Experts of a small language model.
Size: 14 layers, width 96, vocabulary 4709, 4.71M parameters.
Experts: 16 experts in each of 13 layers, a softmax router.
Training: a variant of Adam for the experts, 199M tokens, 3029 steps.
Below are experts of layer 11 (counted from 0) of a mixture-of-experts language model. Rows are named router (the router's row for the expert), down (a neuron's output weights, with its number) and show model dimensions 0-95. Each number is 500 + 25 x the weight over its row's rms, rounded and kept within 0 to 999. Numbers have three digits each.
Before each expert's rows: "raises" lists some tokens whose logits its average output raises strongly, later layers aside. This comes from a sample of Wikipedia text that the model never trained on.

# expert 2
raises: "ow", "en", "ins", ",", "up", "ers"
router:494524529518478515503503506492481497506508521544501486521499515484482486504536568479510520509502498513491526542495467496485508531522472494491543463479487453486472559490531456482483467502493502503497478503487503490465498506533487481518458461524494511576471501513434465489547509477508512471
down0:523529527554484526508504519499559513477449477489540493518500496507520498488497510493493458446522497465506495505517512518464525494518498470495506486490503476497480512501521500486536508479534464523424490447503554506507529498518485507477453513476500542511501457486496503527490472513456531527
down1:504476508483470496461503515479469514515475485544485498488489521502509444511512490492506503466551487539512484472523522528518553531507495474546499524499521486508486522522495536544484494493483469463563556517504511525511483491490512515464538483523491491446553518467493527515503481527496470487
down2:517480479526495519458524486487460501491509446501451468500502516447496514540534458519492488529502465492504539478452478506474476457487483518520530506492491516510510506552532533496488481484487430491493478474485526489512485548482508519531461526515497512513479495520477480500545517502496485539
down3:496511464454500505520497495518506505481537497508560535474521523487489490460521504502489531499480508487484538494508513485514462498465498507501487501510476511511478518418487446521490474530518470515548532499530481485515504508462543502498482432506485533492508532535501528520456480484526496536
down4:489521483503492475453533518506509494523492475522497511484490527512498468502509474523494490538536531515472491526479501455496519489503513513494544510460525474552536513448533480483474507496498514493496529500434483508509510505501549486501456543531539457496499458538530487555517503501517511533
down5:542529496498496506490504488490523521524450554506504561540494506495476550498514530503485490487490495512508493525497495521548496490488492507457511432481508519465476500530467473465506529479474485495512504485463485467518496520458482484521481543474531494517473506462552510529507499498497445519
down6:506508467487523489537487482479463489527484475472497510527479505469514473501565534518502521534505540521488557449491493476492504486524541515488525541519494507484505548501494521505498481449494516553557479519505502504468478479473486465511472509489480524493485473475479524498530510496544466530
down7:487502507468496494494496494507509459500468485533564489497492483486474506529504511489550496510498502497517511486505490515497452526511544521479457556498468476489471468497437505493520478502481545525545498481468517505480497520505481516524490436486492490526451494498530482432487510472503537498
down8:504518514514473533518507521495489520504537518521464503523515466539507550500476489435497470481486495513522540509538488487503497545485498503484527501528465482494496531493493552534504440508495479519509521516470496460525505517542481472518489535532520484498511521447480513520561534528494511480
down9:498533502467528502465437513509501505476471498508468504490540499452495484453529549513514551530488515489503457516465482470488481481516469489513502507485479505493472511465515478492521517524524491521504472498493553474517492512525505490494527566463525510474500503444506536535468493462504479500
down10:517491493500461525462465506500478502479474532481485514540501502548494491530481529490514511467483505507502488470527526529532528472482458497525483493521474469498576525515539520495500475518518535495513498511459506519479463483464522522500513480525553500478532503571514521521494477463489518522
down11:518508496484504491500500495529553560469480461482532478503481535460530473502522500500538500476482499495485453487472515528535487554454497516479540523489518496514532468494507511498531516538459536456497482547545497493499502500478475489460462525499471472494530523478517502507475511529486505490
down12:484484491505524514488521464490497492478504501503464533503557490476497516529500488520465548501458504510503527504450496564533475532524515478460503491542476498519496479537543520491475480481473512541505516529463465533521506483466545473471517521498520471515498492495562541506495491490513504507
down13:482536458510509482487511480475512471556521485501479488478491517490502491500477494492541513501492531482529502492512444461466544494501493534506492503540539499476428486511502460489466516491491496446538505484511509504490504493490517508570521526464506475502545502481518499519474461450520507487
down14:497491498482517482512507482518496520489514502447508482489512510488458521489491487497473453475460547536508446490466484503511523503546483541496494515502473493476478479485470522537480502503534487546481568480515491481490524457485502464500474508505493532538488494496446497535481493501431483476
down15:521516549472515505504448479499502500509523528483549492511492507486482508525533500491439523509461489514473487477513520515528466511502484512550502480461553522505514499548464526541507517489516495496481564496507473503458481504507548517518547483522516535483499521527490508463525486500479535514
down16:527530461541484511480514474478461501528540479478545512544487462482525527514491530489514515562491500487516525496487497521475544493502511484470499490512492551504464515511496487479437447521506497475482441480494490490494509466496457525485480507473470534544487507488467513513514508511486512515
down17:504454457486453492479520520479548477482521479531524496517550499532507479502489450493492518478513477492491499484495505480475481508481495504512445525505512472503536501513488527498472446514471498464420527520498485546525497517495499473543493458511534511519477494484484476495522484540524523488
down18:491519489509495459470511520511481489441508546501542500476496526451524456446525553447525490485502548462457517504528511479488465507506542499524552527495534484501461522528496500507516500519488522499469529468489514482460523496526483508493504533498509474521509502487501461503492497503496471504
down19:535528563494476503508455502484499487509521512480501462511526473486532499479526525529492453484482495503486464488507492466525515503515490494457417516496502464498432473528510470515521479513540489483522494478475520463511504519530480471503556519517491487511493514502512514503552514525517482511
down20:503528527493520453480502473500467543524466468468479508459550476539481531533505502500524515513511560524527512486456472477499540515516484493499559477542501471490525522501500480497530480513486527496509502468461518460491518499469517513484543513477515484472469475497500471495546483514496520490
down21:482501543482496484507516502458508499584474512490501470499492533470539548489472484497466489526505544530491511471535470509522514491458522463484503525501492503534511496520488536493511478526506529542437470485504533492547519512473491500521526466487522495533466504533475491502504481495513529521
down22:534510537481515544536475469559451501504479476497490520469513493474516481556521501530516500517493473488520495493512516508495476514506489501550485483492495500492536527465528523542485492482478465438519470530491479475523491468505487522514529448521503533503491460512478463513546472481477489491
down23:493533512510529514462460516485445441488519464490559521508514574521510472505507492515466519467481479488490494481494505476485464471486463487459493521505473506534459493493506472510520496463510518560513484517504481513532470475496491505504510520487520533514480509520504520488492516460534534528
down24:499505498503484470439602455506534541496495495494508518451491517492522511511502475487513517518492493492522496501494507480514504485510500484525544466519504519487495489478495523542523550490551520455560523496507513537513523468473503500476500548491516511475494496471522523487509495471474500475
down25:498486487466511445517507497512473512502523520481541473555489515529511518498473540466432530490507477458507541496472506498457479543496501507505474505521492497521536500498504495515495530468474556505507491482500435472486538486500471520534500521502529527498553532514523513501515470518498514494
down26:470544500508478458517489481497480533479507430533469518513487476529528471502498473476488497480471458499503556473499522467519492499509487498475527467504517502479464515488493526495503529501508511457579464503533460515518539478472504474529519484465528510488494540513493485512525472474499501498
down27:498501484513521493518508486521542511476452484515492460483555430499486493490492505499516527498526453511510513524503510467547526501532503537500542505480531501537482480564491503513503500507503508500548531513508486472525503490492508449465497492507534490511496477421452507475517496506483517503
down28:534497496507485491482484524503524503546497489450533512477475516479455459498480519529529504475516494556485482548482483545505500535486505506489499524522532494502549478457504485447471505506494510443517536502509467471493477486515485488506513447530523457539512526508499507503518529493493452501
down29:482485456504466490502472458489558466513517532527485502503518485533501481491511497464492512495491498527520497532474517503483471491501475548492522488495480522500531450473512521500506480516479483527472553457536480506514531528453513486518560506522472524540469530476540532490517477471534491496
down30:506485494459466473494557548480489502489491496532515461510532520479486531472457503523473499453495541498534463492516495478543509526528497506531496486489500496490483558436483551475529506507471503517491489481479530505508457499519509508497529492546496549522502530496492482468534522487496511502
down31:530523494489531504510504510495580533511510504506487507497482512521506482504536473458501481467526493513453527470499528481554508493505527484503508523510464495492489459490480488523519498528504485497539471492496498589502502524468483459540502538469492507517560491538499520492462504525509502488
down32:503513504497517464486506486488507494496505528526495492492472470471528498463466470539470490552477450502471491513500513504474495499494484470455477507550462482503533535492476430532508533499515500491520544508482477512490487490513466515542456486510469463517478498496466501530535523521527553487
down33:474493512452489500456562460534481522502511486509450503511515471491469492562495515512517505531464531480564519485498480465501498468511492520502466499538494465509535518545534501492530479496518526516469508508468518487514540527490457521514471533508510504511486460504513502516460479492486487508

# expert 15
raises: "er", "lect", "ere", "us"
router:492496513530542473476499493479520471496470509485510472525531549487506507507547521525472487496509492506505514455514462508478546496519489490487529532468521557538516505511518526531493498461468505523493508490492484540472479509467520490467490473527512477498568521516502544543474529490446481495
down0:492523511559490508485494507452486506496490468489521478527451538466507522481460531464547497497536518454499485504499526531443550505505511462465527482481516463492489502530512468507518508535485460503449505433518504465495520511515525518525472511500514502503504470504518499528506522492510508489
down1:477479492538525507509416555460486470510510516501524460501456501525505499492496499468483478467536523508506479462516557513498535511491501516487460527506497484472508513506500563484537492487498484531565500483524508508470486517506482506466475500519510522477513472461496494519487515503456499506
down2:505479483509486504486503472522473532466509427511463509519479545477490547494487504495530491477507510495480536507426502518522455454517533457465488526521508505489446516500538509483480530490500492502541492549492536487497479503450505515496492506498458500494487479490462499514517480502458501501
down3:509500504484453499526480484504499533481499540528526472473489500484486485476523503498518558512495507492454492519519553488536426512499482501465503506487534493479499502458470509487465468539512493522556509515470501505475515476491541555428522479491506515477466514505481501495513478488498517518
down4:487497476482494496499487540471524492495510522531456541452468489474517468468495483493524501509484491506486530503475530498493512532522480462512486538471517458519483518485524514492484510527491507548547500490482482493522462492520472509525473537550551449465455495491522508486565480489489477513
down5:522487508490540517489504471540523523465471522509491517552481501485491532501525515516501490529519485509488481480528469529509482461522530514446524445482467511453510488471491506503488519469514495521475484501558500512506495487504503554516490487460546447459502470462511520476516532529483491470
down6:562456474533549509468535498488507479498491466547467474484484477495496492486506496506502524530501527544525500471456484456505495474541481529465498529515501500438514516467507504474499501496534535490455498490517474478523470550497504501524494482515494528501491461482513533477518487479535513478
down7:514476477464521522486529505521518505517482545497537535501496523473516544469497473501567493520501483525499496516512492526485470576481516514484457540517501554464477482531474502482506504513491501536518473551505508560497560493494483509528523512498486473494503514510500475497507478502465504486
down8:510545540496512492508467498511492502490499461474485526487504528491482467501474499447487521475471494534523514508512499547524565532482504511520512463479487502514447489532520526520476509543490493518516524522484474488531493496487472474500479455489538448481504501477512488496563548515499473463
down9:521532504512512535497541539503482522528575520486520486513494502458476513501525495495512530503488471519502478521533493478532516450508451498522518471475522494524470533463503502498495497501437532447476464498495520511477516467501499455475484497503507469556479503496470541490498529505488512526
down10:494530494472506502493508513497495511545537495494526475464539504541442503497523523467520474498497476550462547486530531480498527501492509449496468510465488466498534510500480526450504526504519525439480492519506453489501495490508483523478494524544521493467524491549511503481536520518522477497
down11:534508527478501454480451486480489558481522494497580464532513520472534510520501490491522507482528494462478454488514516545505478516548464494497545545515465523508523517530534514510515492533509517455538513496491489510506471505510508470476493486477500516481497528483498492478472519516511527484
down12:533496507527528506518503435509488493481505419509487506515552498479519490515496510504481562492468500545510507492484455519527493490491519473502519494509453510500500474511536515489486505490491534549501512484462543529529518474491541518445510464523499450516475513480498508495520499529521518516
down13:421472469509501472526501528484509468502527487486485518518482470517532523527510504510507480489499497534512505512490454545476496482500508510541467538519498493450458541510508465456524532477527507462555502493508482465538507509498504503508496480460477469479501468499472470457504493536487512514
down14:474542520526490510473539526535496541479465503491514435493524519534488540525500515461525486504489495471501458522478471469491517427521490513511504458516489526483494513479514496540465526499505514531525476482498483472520530509516480516491503536514513486553495542544510503516462484505472491489
down15:478522515494513477520453497549476473460510476542557565465510506504463468521490483480460484474488521506491518493509503512486495485490477506533522475474533475472479493475486478500495464473484454522505491462537514509514475489528526485487517472500530535548500494539501507470534504479488546487
down16:500501511484483488497505527469449522526533474503517483506481488492476496523527516549484526533498473481503534469479519467467497504483504493483464516505512547465506516505520505464491518475468499527473440527473520554510536489505472545526493498461495545511503481523525495500530496524503560447
down17:529495515482548462463499528504527469466539471510487534460461527521484521504498458506503477521538496507505502490539490496483526486510531490509483518529490499488475465494502492527470493502454479542468534539519503518507496507500523497490432493554545529479477488488512512528479494541478453490
down18:492495434525535511473490496542488508489528515523526489527496519466504465482506530521473508523533512461473510496434484517501527505514475509480487527507521482514494518508498502542527522536520496569486508484482526502493463428516503533522517508485522543491537509498494472512491458519535518477
down19:508538521472555462498480492456452498507524511501474466501488453489466541521459505537500534485504487532485537516465508532480489464513514535554486511522496530491482497469515492510503485501490508514541535496505520483482512498533456479511522547514474474512536514513520547523496498522539521500
down20:478489531505442470540472490511469524496489501499436494475495519530457515516480465469512540452488554491523530482493533485519534540493508483509498460566465540499487499552510494488503494505519486503461512483508468459522520517505500508470501514519501504528467506539510498490511514474506484506
down21:502474529512529485564502541472540474550452521501509461496480491532520525504463485540471505492542519525505522510513508531496527465490500492479492546458469520517552516506525514496508501518504565517511490520514481499527505472533490469493477481473534522499474492507521488501463503498518535530
down22:521491511505478514540468427465452540477495487504526496534494475487427497527480529462507484468475456477511512509501519491497490485519492461549496551516477486488521487482482512495526513510495513464514452465533479504532507497473517498529519456490515530488471511482497491505530530489492480484
down23:488500515499523500529566550470502520504505509502516512518539517478481520492494518530477487496496470502500484453513483499477441496539475500440498499486517511539482508458499494531473457434469436547517498499481485506498483527546509481497516480495485508511495522509511495502502471463496536533
down24:519501518505477513455548465525505488486446469507513510503472481500495491477449471517476485519499502505509475500496513480455516484500484535503491504511488533489481531471475511484530507467535474436479503459488470508544533518503473524447521501490514521485486479516567544497539496526487507464
down25:456493512470490489505435502513471532524533508533553480520521517524526471522531546477474513492529507492545517510481524491459536519465502458511482495527460483520503531461494502483472506475496534520502487501480489483494520522518539493491517504478501484475526558551525525498488501476486534474
down26:553524492494500498522463430501466505476502502502465499502489453517501521496488449461521465476490506474522504505515506501477501516512496484502492492526505504469526495520501507486476511444548457411542508508485470508480474494487534520499492475458476525516484525479504551493493495493528511520
down27:523528476542485487497509485530528550469456485492514465506505479500478482486462488507521471517534473538549474511454478474488545544503521492488549481501529503522527518519491500490525525530493509504506529561496518510530515499467472488492506471474502507494493513549466500499506532477446508538
down28:499506540547520486516477507534502503504572504510510495471508486505507491478500519506498486481522505524455497506455458508534448482490499508494532517543443539474488511490458496477511535483502512532574479520523492482505507529510494506489497486478518492495463454513472504507496503460522473553
down29:449507484475527516481495471515537482550504470496493489500494507532504473462523506488509494486468459466480502559490487490478472473497540523510514523512468532518498485498499525497470479528446515484508503439469490490459491550455507478505529478492472526503496530512472516563501522506529486486
down30:532487511448495465498466527476514476464483455517463526468519527444497509496476489528474463483514486492540499550512520534512488513467526427493484471492444497500483501495514479532489517522509490495470492492489523504483487501520482498481515511532465524500486513454536505503506537514471548506
down31:533486473495499497534477490475521534472488526480504508482499480456457493544533530469453483450499463483512500473482550499496499494499512511457502479554481506485481477468456534510537517555469476509550516543538483537480511466507498495507496519528504529493500508515498516499457498517514494498
down32:533479496476505485496503502518495504493496481500475495518484458552481474529453511546481509503458473475492496489481511516490493534505505468488472513564491462502494569535507436512516486487484535485525518487475514501478452515511468496476449478525478479512489459502498517511478508538454526513
down33:482482552491492541480477549523533490478537480499520463546491474467501485546515505507476558508528557496506482518531478492471503505483482506484478505524532488482514501515516471511508520508507453490514492497496487475519503552520499500473517473554477448553496482479499492476457477524498503523

# expert 3
raises: "s", ",", "."
router:489509482486480440492503545473491530469486488484504454451501515474504483472550551476507517506511537464486529500535498524501478462490471479499487490513523466465459469534472491484501516501504471495498508494520516482498482474514490471534555511520538482450475464545500505512532489507487476474
down0:489484506510464487433529500488526489481441510520509462520504503497485501472504512475514457454542494508476491512473494487484522528546522495488516540458485456480496506516511521508554523482526466501473466492470504506505572503492477519457454477512501508486521506492504478512552527507493492491
down1:487480499507483503464463516501472484515515499539481524475544511500535506481518518519498490499523490526523460437519452537524488492505504476553449501520496507479494533526489549500495496509536492513534581517510459507529535529537490495493485556514503486490507512470497480514507503495481486465
down2:458492472541471446496543505545539523481511454520471487481488521530496508520525468522511458537510484526503565502468521503468486473518508488509533489493509505525506530512512483507505521499461506496500507522510551517515555507495480508501496452518516532486541524514463503499549524480509526497
down3:504499488546478465514521486483526465464506521512576532487502521514517533460455494461479513498505494534457494497487499514534487496503506522455491545495509548499532499435469510452469476545507503502499491505491524496513486523485536529475520470528532496491509522500524543494480508493493521512
down4:509510460493486464451471550484549505516517507487500523471472501488497522514533513523477472534494474496492547518560509505502517531525485514508493515520516503500536498476511518505473505514484464540480531474465521473487483458496515440512485532487529469465454507543520508507541479533500478501
down5:505487519467513502477528484487538522507485485485478503535476448492484483456503520501509495495499504463528483524540474524502493495483509535496480484463509483484492453504530448527509538517536462504494532523508538500488466464496476537554433487497499466534476483481504514453501499512514448513
down6:492490515489555504545484485526505437486510503518494523514530506478510470482482483497547514541511537531500481490493500472494520474517494489467461544518505445504487509483466486536493462460544537478442498495503466486508494528476473450556499506504499506512495483492479505494526522542510518510
down7:465441529476512511505483479479500476515464516506525511466506486544491521473495521488557482519515482501533577478497486489508484471488521469465470537458507472473503497522523520504517479531491493534548486527542496515469502502485476515509554519490500499517481489498542500476524529513468465490
down8:518493494486511491491465486516517489480515493488441467500526493515498518517482496487532509512539507550525498491496476503517497484466519485463548484505511506530463498543477500482489501507527518516533517515472461486553513488494557491538526529513505467527540485500505471514580502522500499430
down9:518505509537503536492533531504533513520535470507440497531486494487488522468542546533520539507504513538486513481502457471521506491497468499558536476513505492474482491504478520483488536447492520515497525543492497511449457535475499465485522488510467513493490486491474522528505529532518472485
down10:461501482507494516501529495511520471518526495475534497485484483514462505510450511464511491505501472529510484499517479463463514482524473447511523539488462504490497518462479487508484487505524513458560525543484504489484485481462516485459496503532540488501517537521474505524518523541535551442
down11:512485479503506489517482496507507504502506462481483523462493502480532507483523508452455498497499487491474468506494466533529503461533478552478536507480474529470545490488478534499527463553511533473505514510538490515513538482493536502475514439474512497526558496504477522549503489489489464533
down12:494500497501509534519510479525483508510500462533469512510545454507541539493525494481497522508481504499522534512495487498506517575446529489458503485522519496485526502480517546536537489477486469531467466484518505517507462469497513462483474497531485484479456523449502499511538494472547501493
down13:481521464503509527509439516484459482497517493528529500501496500527472523496508552528531495507456496506485512459479458474483509470533499484511469496487510512455492532516470518448472525462499504468511470474510530483506511475461544537514509434489497497449516491474521503505530513503497467513
down14:518538515499545469496473575497508533499535490480527460485515510503471513493517482518501523467504485523478445509519487488471533471468494508477503490542522504511510474510516525540510485499498498492480564507506529473510475479508507449509474526509522515531460479508545513471444503521498480465
down15:484547546453516519514485461483508511536505501528533472512494534494508477498492546553503507495482521566515508520498516485512550505531475550526525470487483519523506502525500530475525479492499464466525545501505487505483461494496497545519548508527504466464515512506530533508492508512478511530
down16:492464475482512500479453541488460508493510486492581521540507514489480444536508525469483511498488498520517538455526499524482536490527491519499498446532498537530476489518507514484491477475466488487481492547509495570521508512507485525504495477506510520480489492469470502465503507537507530511
down17:534517505511510510516522502485525506501503481526563477506438471489486507473470451476512505535538520463523479508515554436468535512486502467462519470520487486500513475489477511516479506506474496529476520481462515497550487526480489505502497473485563484471493490503472520519484527526521478512
down18:530532466537520513445488499461476508482508550499522509530479460475513527515489549506474501489484517474487508491470512505477522488509513538502523491481509503505496446542468471548496510517514525537495445501458536504457476481484507493511499496493495511574517480495536463475507481512509512508
down19:521489496508474483507473540507511506493583501495493431525502455487479497489476527488536490492479478502533484467516499472506507494512502543492485502480484487479476491466512501535506451505514538497483512479455529491520472502460481505481529557500481523472499458504528497519507528562535520491
down20:488478474430506493521462543516501471551501471516489533477513482538478473487519469495525455497525546521508550496515485517516505533546493526528539459527537463490538471534480496493517495499511506503481476494504463485510492508530471515469550520477504504499483493514524493491484538469491518491
down21:466490513468508447534536516459502444545470519489479478540501473499490470491473468490485507450533518505501550484517476552513479527510479488490505509501521525473475508476484524535525501540489545517479489458496499506540491537497531488547509517517493526524494526481498499522506459491504476480
down22:514501509490496529566433459516485521460448494519541484497500519501514480543496480478529492467487501512538483512475475473525497515483509494490515507514516495498473530500496504535473450518476469449489451496508502523500477492485494459513514458519475508457462503489512515514551537497524514520
down23:509470510454533497502529503503481464498493484512544482488533558515506478518519527497451463459467464508524486523495462468473460510490515475492498516506507500566466493472509499516516487482472500518564507513500476516529513498520515506479510477467479507506506520491497524481420533506515515525
down24:539515464515552501504504469504541500472545471491552515508515507528503504476464476554516501506499524502501463506531500473477487515535533483521510495512468535517505460459460525479500507453550505457490484523476519532518534508486515494457480511509494477493508458497508530506536524470475479481
down25:500486522444463482527477479484462549452516483504554479533489500519539492476531538513514530455470520488517489465468505509448490506488517507515519461516463519511471497495483436516509472462464515536525491484506513509479525490509494492523503527501531501496522501535482506457483483501478471497
down26:487511502490489470492466472490480506522483506495532470474496474512515543518522486454513535482467514486526539497483498445503480553532500509509549534490496525493523521522448485515499507506477458502518474527494497554563510501493471533503525464462512515504454527487482505504528507477488509449
down27:503515492466526504504514462489507494475461499516466466490538510512493477471531506557562513493524442513496488530480531475527482524556509503510525504499478510533529486516481512481473454497490515462473525507482476497504502502478523451478525430526498486500503510509474512459497494468491538530
down28:495491574484506502485491491472494527510551489470512512508486449516524523476481488467530494500500520538472449505463496497526471486453511512489472503538505521550515542504498511490503492472509518489503512513499482501496466512490492504453491436551551506539517481518498526489466482485495459527
down29:440496476493481537459439567507518477516532504509463479514506503533508504520547491484492507496514465484504517525478495537517516495536475492466486493487507504487520444564473510491455527498468485510513498471483534531473497531471525505531486493480485528510485508499527536529487493476484518483
down30:511528525473541494524525490506516493456529495491502477501535536510494511477492536518496492470510508502536463538507518511524483548499535482468500482483495493494507524472516543497539543529488509495509494479507468514496504508524503545497533571568506486545521497503533534458527539501534481493
down31:457501519506542500524525487516533519522506531462524503510483490479481541521522471457468536471491493487494484520482539510472421460510545499507521464518507471535465508471493517512514527477496529497515505513520444524495498502506503495495455502492547539508495491513529521534524492544506498470
down32:475470510538474481528511489486497500542511503510448537561462479505511464514451485519485529531495510506479508492464492484508532519500510465480445464527533497503530506502501484513520549480472514466548536466501521451464490488509480479517482480484509505540462476473493481515477493469490502503
down33:498521499463530492527488484556498483516491516493524451529536498465447507511541499472489522469502498537534479464544486493480515486485495509498482510541527530524577507515519447481520520524487493536491499483519486545497524541512481493524489512536514477521493504513496501455473487526485471513

# expert 13
raises: "7", "9", "5", ",", "8", " |"
router:473521435448481520528501494484530512497505522486508493501508488487454510542541507452469518446479463509492496534501492489489500471486519513464512479503514545530527516527458483508523516487517474471522551493454541522503520520491498489459537498486488505523499503515492518464453487534491472518
down0:518472525497474519500490496523520507499498469445514502489477486502486510487534493483553471491528535515504517488501499530440520502529541469476476453503513444506492501509509529507491516503497511506467500469510514501506559576503460475458446494516508476468492502501504502522518524530507553519
down1:508489523503489474479462531460476503506513441505499525465500469523495496486488507503498492475507502500524547474483528566515502534497451508505526543523484508513509507473542493541502467486487462496571544526507485530496502505482533508484497537484517472496539511482485471506518489546502545529
down2:498478501511474477520534448517485565542515475487437489492495509508483504537509490573516510512508495503524506484512514514507494478512519481471497498485512461528505511510525476462547463489531509503466506529506501495516517505493477532461491462522486510470529531532458524527557514520496464489
down3:492452499462499515540485527462528492472516497493531470505503522526511510496516536460547489474515494476467502479510507497535506495492502493463496485503478516493468524467492517453459462501479512497538521505529486491495507479504531539496551413494497499499529530537511535533489510503527551507
down4:494493501468535493504515515448515447511466492507511528485526530457490486510497494480509511553480525523470529480500532531449492480458511505509489515496448526536513500480517497530464481487522446521506494481459500538525514503525521505516480484505522484464508524520489497534570521521526522519
down5:481516475492513535493519471505513503475502519507488504571476448476479489519497528462495518510455476470537482557526456512518451504497509514486492466490501505529476524503503478511450535468497473499491528519451509486498525465478491494519494495513531511502474534457516520471487506542450517516
down6:469514482492553464539541473482492506504466496484448516500483486503516490510495512513523499483478500511490503469465521522490504521542494521504493505514485501455456537475513530518510470505475500563438512500486518511519498506489465490540507479525504558474520494489458511466560485500532463519
down7:511518508488522492494500500515496496513446504486523515521487495462515522468508508544506478508503510507543478473505502510496501505488507485495479484505437468454417472473518513512479527484477520545568503512532489548488514559509488520536474446521512491487502466474499522507498485496464517480
down8:509480512521494498474447526517511489488527485485467519480536532498493527526512504515472480521532528511516530497484471518546476492467521437517514496561470501525444495500545491454510507531478497509536518480505516468485502558517457482524520519487483482478492509492497492514550522492495540478
down9:525509519538511498500523508521504496518468474482464472481519452506463508492533534550497518538499532513481485473519523493480525446514491494528535514514511479521463484465491505543499553490452489481512540515480534467500517511459484470523505520487490482489543528495466504559523469476487511518
down10:516536507475482489459510542510470460525522522475504504483473504499485462476511536467520503475504483522507510501476538465526484474494496499529507490480488470515531521494536509489454522494444526461533522533565445474506487527484502511536501472499500519488520502485566515514491525522473507526
down11:474496485490502442508453501500518557474486469515526514472531474497527517505466497540494517467503491446493459512507487536531483483544437515526504530490491492509510527528505519518505477499505533462540498533488473494518478453540505485473480483490503531502535530481472485505473502518519458498
down12:484460512482514497469462447487454489456519386502425534504526500471499513513481479483495512500486528487480526507476507501519484498485520492491484460511538498520516515476482511487481471505493532552525517512480503529531468499503522495486509489512472503483503495516501485507546514498521497516
down13:540500491486464484524468507450469481521578490463493530494472528481473525487506476488484492457477485488476517458508500511507505473501463492538492509512429507500513496515517477495475511519493535458519522507484523448517527506507551496507497481502487521490505478439482526491511507464520476521
down14:539500469464516511514459537557486541468507518461534551467496519467483535500483485480477496466488513514471457529454506449525527477506504510478508518529455502457488485517518508511488518515447522509488500473515483476529512497498512480465511477488507512512522514499527457503453497492487487472
down15:514499514491452499496470490505526544520500517526527514483490486503518450511526483443455486470481519485503475494524492476526510512501508522491525464539480447477471475555445490489543492478483489451505537504545488478498504505539478548487494475525498501512473491514484548517510486468480518484
down16:469483473487484482524519469498433531501506510509556493517508506492501529496481517489506477520503450563462536483465487532504533500510520500492485506484485523485493511497477505518488505470514501497442518492481481521532537496474483519499445500457493496481510550513527503521532550493554539502
down17:498545483469539474510514492465465545480464479492432499457510527527465506457516518493439509510528503502512525467492534501488551525523510482489480498493480507445515493487504518513492481527481534512453467532496534475507508513486483477489495494490521517474481538492521490473548518478496519498
down18:501489505544514450462561498492459485479516508503507473490492495472474501506494551486530521554501529497477508481453506549481517506503483527482524514501491500491521486495522479499505517487500521510506544449511496558478488462490470540530504480542471491458497509516466461495544500511487540479
down19:512511483517486522497435502439523502500496481493475482478516507463534529546506516519504512543500514483462496518522488456475513510530445542540530546504501517502462463469517487505496498522492488464487497510508500477527498514530496468477486547493469459519524508482459510531495505535467470495
down20:470512506467508472532436527493489547529499511520520478521509520504455522524533526467465479468500547548496519524486497530510521534473491509476528480511506504533518507506463478505510493511513469439538486483494488514465512495491504509467543518512495462504476530567489529499494479529499485507
down21:486461500537490512539442501473501496512530474493476493495476496517495490500529458516492443471475497496519496508474447508495528498532491495479533508491478521469522527481502492555521470500523539483500510492507460475571519522504516537517543517518511497515476497519495534520511438500478499547
down22:543495514459473508505470460544416481475498446525544485501510500481471473528485528524510501522464474469498482505521512489466502518454509505526471540467527513532494504457502482511474459512515504462556469511512486511488517501498501499501513500467520478504480529508498523482484531480520508523
down23:512486481487511451503580489489457447469513483509491491504489539443501531470480499543490499506487452536515526494514508492487467495505494495483491498527506510534485492474442509500485442496465483507544473502479468572496510470496476508492482491493491512502544522488504500501487527478481516491
down24:522498514493515474459537503543540501468473499483509531476457472519536506508468442488482456538488509472510512469568499476480463507487491506520540498513494511551473508505488485485492474475527512514505500519497505502528530559479499516443517523488516478500496493470523513533524465510462497500
down25:475495496458472473513476516497480537511525520520517451523495524473498508487532551537513520512490509511500497516478508504476499490481473524514492471537472524470457501459488477517488505470473514502523473523518486511456497524471502514544473488545493468496464503576472525503450497484455515468
down26:492545481464483494556442435484496517492495491515530479477511486478500496510470486510465492486521506484546533482483460468484525515504506506506532498530514512491474546506512498485479509504535514439549490475485529493505485479476525494492536475456507526511462558494537518465493502494498486507
down27:514492546518461463508482484531542488502523470517516479540551465502498489491534542469508493507520473455493488555494539498536506498460524500523522502476554500499506511546467461484518522500516465520542524504520519535524511493536539474469506497481522517494468510518520487487492527470496511516
down28:486473522520469489490489500456567496533523508466566517475491498499441502480530495502548563524489488522486455511503485491461502488470488515505514480515499509505511498541477477497476530484513500444507502517500477486514506483489507489500455508534537490548507489521491517508479481460475456518
down29:466490473530456519478447510512513450485496490498489504520506516494480487492522533506474537518485472479506488491485470499509519481527482512503515487517472503533503471469527499486481477517482509423504495475476461498526494524481523469506539496482512517573486493551500511512457486440534517534
down30:524505508434498520496540498483492510485507505534493482444531498492487555488509478548485519475514514524526502497498512532515525531523541449477511499497514470422473491506519469512510493484490501507483493482494512519534490505532462517475501539479462508464543514439492491528485497497478531494
down31:490503523520529491486492480525508539519509508488571506503484494483459530504523474496492478474471445482477468529479467463528524479512558524481514512548492485513484494510483503517491481530470489495496566499482474486493494460479459494531498518495467475538490535494479538477489538494549495511
down32:486518492487477525532518508478502527498465498527480529507456485513500475466474520500461496476495476518521483525495468514489520505514511473511489525576518489484558525511514478492510497507562529517495495501486501477450468487465459531449469461470459512499475457490515459513483469495494497504
down33:486486545448527520495490534518512491484493496524461511532528471501494485451473507483539525500499513525485542520515493503478473510499490488496505482510538514475499476517519514527487453477526550483573456509475507512513502523512495507476461530524516498523482461535500489472474461549503460470